{
  "n_layer": 8,
  "d_model": 448,
  "n_experts": 16,
  "experts_per_token": 1,
  "d_expert": 416,
  "d_shared_expert": 0,
  "activation": "geglu",
  "moe_layers": [2, 3, 4, 5, 6, 7],
  "router_score": "sigmoid",
  "normalize_top_k": false,
  "routed_scale": 2.0,
  "balance_loss": 0.00238,
  "balance_bias": true,
  "scale_expert_input": true,
  "init_std_router": 0.0163,
  "lr_router": 0.00114,
  "vocab_size": 31518,
  "norm": "rmsnorm",
  "norm_eps": 1e-05,
  "tie_embeddings": "early",
  "optimizer": "adamw",
  "lr": 0.000703,
  "beta1": 0.9,
  "beta2": 0.99,
  "batch_tokens": [65536, 131072, 196608],
  "seq_len": 1024,
  "train_tokens": 577700000,
  "steps": 4605,
  "dataset": "wikipedia_en"
}
Below are experts of layer 5 (counted from 0) of a mixture-of-experts language model. Rows are named router (the router's row for the expert), gate (a neuron's input weights, with its number), up (a neuron's input weights, with its number) and show model dimensions 384-447. Each number is 128 + 24 x the weight over its row's rms, rounded and kept within 0 to 255. Numbers have three digits each.
Before each expert's rows: a language model's description of what the expert responds to; "mostly gets" lists some tokens that are sent to it at least half of the time. This comes from a sample of Wikipedia text that the model never trained on.

# expert 8
Sports wins and titles. Words about winning and competitions in sports text, such as won, Championships, Open, Olympics, and ordinals like first or fourth after won his.
mostly gets: " won", " Championships", " winning", " Championship", " ATP", " WTA"
router:097134125136065138178142064123088102096100131137050145127152157139135121120177106136134136093140151139119152147124144138104114132115107129065145101116135120135153113112181112115087133130164113
gate0:114102118162136107075116182129114157141132105119124159164138112132134175080096135115131153115114146139133112147118120096156145094135118118123132134092158112144134121074118128117109132144127112
up0:086132148157109150103146155110092099101111128148128115136119123136113096133075128136165175165167107132118120120144106156140152129101161145162125156149145144098125119123118121134124115148140135
gate1:098108105113097105157082084117144112144129108127123126145089146105106090130123119078166133181106071143130129122125118148128104121114123123106097108115106142146127181104085167088129155155106123
up1:167157145138146191124122141147140134139128144115112146117118122166117122136105066139085134166134136137141124150124133149139109122097098106135120142137105096156119150146129130097101141115079083
gate2:131132100160127195159114091122096104109136146120057142124139078117140145103134158114136127119153197166129132172153124105155153112082104158086113151144100139102127072116138114114144132085158123
up2:119127160145157155095073133115130148095133126141117116139103119152145164101115164134110162077164158183163136150134122112129091114149133140093134138192093164149123081125116113115129191120165096
gate3:125095132139073119133156105152113122107115092115138133126102106169125137138135114110080192130153189107108121182131141095128132171121146135134119168112084127116144061121142099177129109166130149
up3:095122114136166119119140144133126123143167118111112127128108084143124160152137141096110154104186118142098114121137111149124082147113128148154140108143151065110137098165139126156096128147156129
gate4:155107174112107118179091108148164127159114118107139171121142113128086116134119133148185083104128147073146112116152137123125200146105102119151170134144142144167149096114140122114175107126118154
up4:121129120131135148086124167123119129101143137176144063181133143129160103123137134115079156134082125148113102143111122114099076123167135129125120141097100127108157141126123151177092153164121108
gate5:083084115135094107153153114141099127135110126150074133159128104137158182132132092127127119148115153133124146125172171118113118137079136164158145094115134100125162082131173123128095138155119136
up5:069099080113141139146143143124128146091142111124111151114158138119146113100119170110123158125136092108102124140144139127141118116103114157118126142111137118101124134117093157149139129143112142
gate6:143119078111119119097161109168126064132151118147113142135136110133092156156155175145080139100120152160113116111107148144148116110122067103096137100136050132120118134134139154113146129101119175
up6:118161120120094098091128124136116129131109164125147144152117153150112120113138120129136088155119178103127103146136107133125087053116133154111174137127125150139154154079117128119122121144101111
gate7:153146117180132125157153089169156140159130157102167093128136112129118175107107131165129108132157147174142135115150146115135140091115129108150113143139129128122070114161157157121103148122141124
up7:094134121152106139143124190127092138137130160121088090125149114120124171132106166118135144126137153123126147152070127118143068096136126165166112119130148113132102128165142122116118125172127085
gate8:142134190119114145150152127135121099134102116139080130137160089146126121112175120150121116122136165141138121103124111130108115107132117135119124141148134132153148118098099129098132116107152098
up8:139091076166158161132154135166180119142112108136080111107130112164152102113150102097129114118156108117123116110139116075114128102126141133157078166111118143178126160123154158158099100090166120
gate9:153109112073160136143135099098124104120142154135105136127144141134106125096138143114149131134107142097086121164124129135111117161166128099140085094110111113148121128154132129160096099138133150
up9:125150133170114154122144134147135127132158136146099126195114118140136151138161123124116098092130100124156153115133166139111151124074121183107159159140137148097160096110132116114119141139142135
gate10:112080087121117133104122140145137114122122155091107143196154088133118171143117088105109151111065091114153090154114138186111147098106143135093133111090202096094104141145162097081151141158090096
up10:136090117124138116124120111116136131122128142109113125118117117144140143147122105140110130102107102147156094183127094129126144115097152128116116122105173099133058174161132131118129163124099112
gate11:114138090068117150114098134157088112102109098114084133125139112125137109139127121188108098145118139164133100135162131120136074110124096159110150126182145105112124121124073107101127143154152120
up11:121110123160151159164187139125104141152157113116097142148165175149099141123153131119115123107138130097120169124119137147139166113117123092065153168108113130125155154162123139127149125144125089
gate12:157146108101140160135110106087091110154136149111091127123145152106131096128119143125105129148113150131113163108093126113087090173149105097135136094160099163119148118113130118145099223139117131
up12:125131161163118132127169145162157169120129138136178121088148089133089137162112104124130062131171121120145125124151142134155165101138137191088106154095138128108105147106133155112149102117145098
gate13:125140100137109105086206164144128103137094178077093113110153127117141164128126109138163163098150118153117129134129137120131059147119092152114126116189149193113120105129122148164085131120129175
up13:098139116156107144161144152126132138107088163148111126138129110136103129119132127161160132125128163175150133126151140128111112135143143113120114146177146142081152067156105156132111130135138177
gate14:133102113070112086113108191154122101123108074103115113154130161160110127102129122066107164141128172159150185161123159145129105132118108136133150144125133098112172145101130129136128136105091108
up14:082140125134172132123170135101132122166050128160113139140139155126134155132150143172169201094178081164098134119109150127077143117178147081137101156139076125096135127123129122151098101143101099
gate15:102219136122112114126140093099127159100149105139097159155099167108120141098149163150090084120175076157132125128114143145125151125107111084113129135166139081135073126103110144087147131130131070
up15:095211101099150108119115115098099155107169114143106130125079157118143089120165136128071076138168122130123140137106127120159101118116122070117108143168170065136093160093112135108182110107138112
gate16:082163116149165114115097138090118097131134127133113084133134108152147155145146153131120106107142132132150140132102133176129110125075110171125125084124131134139107109143139117160133138134192128
up16:086114169123117113127128144107127131108114126120085113177128110181170172074124125108132159121120175113146130119131097116132117119074103166107141134118125169070128117067144124138153148119152169
gate17:146113175188145120130127096104161135149119141133127101122136096085108120154115110088099153116154136114109168125144127150138132120078135084135109145115119140116106123146105129097153122106127100
up17:101170120090147093147120124178127085097107148125097165118089132135135140113110135154175133138087131087164093163106174136148143144092131146109167104107138100114126140107144095140164109162110145
gate18:150096179130124120163090130165129142110140150121110147142153145174184151173119147119111143156105148151110115107148135110125136122151105149157124172133111150117123130112088121174133105126155154
up18:133109117098104158148082120143108083107153130149107152147120125146142109161128149125128129146139132131096131127105113142121131114166096163128132156122115177145139142105122126119134145149156102
gate19:121111131133132127133129148108131148110141111130144123107143136170128127124156120120127151137104118123156167182108116165139117133148157147099111190145151166109096104156141119121145085165108135
up19:116106126135156126089101150147106089105125157130125148195125086141144135138101157144100126116115153143165093098114164130129150130117118143137164119185168084108182132128118113122124149152114127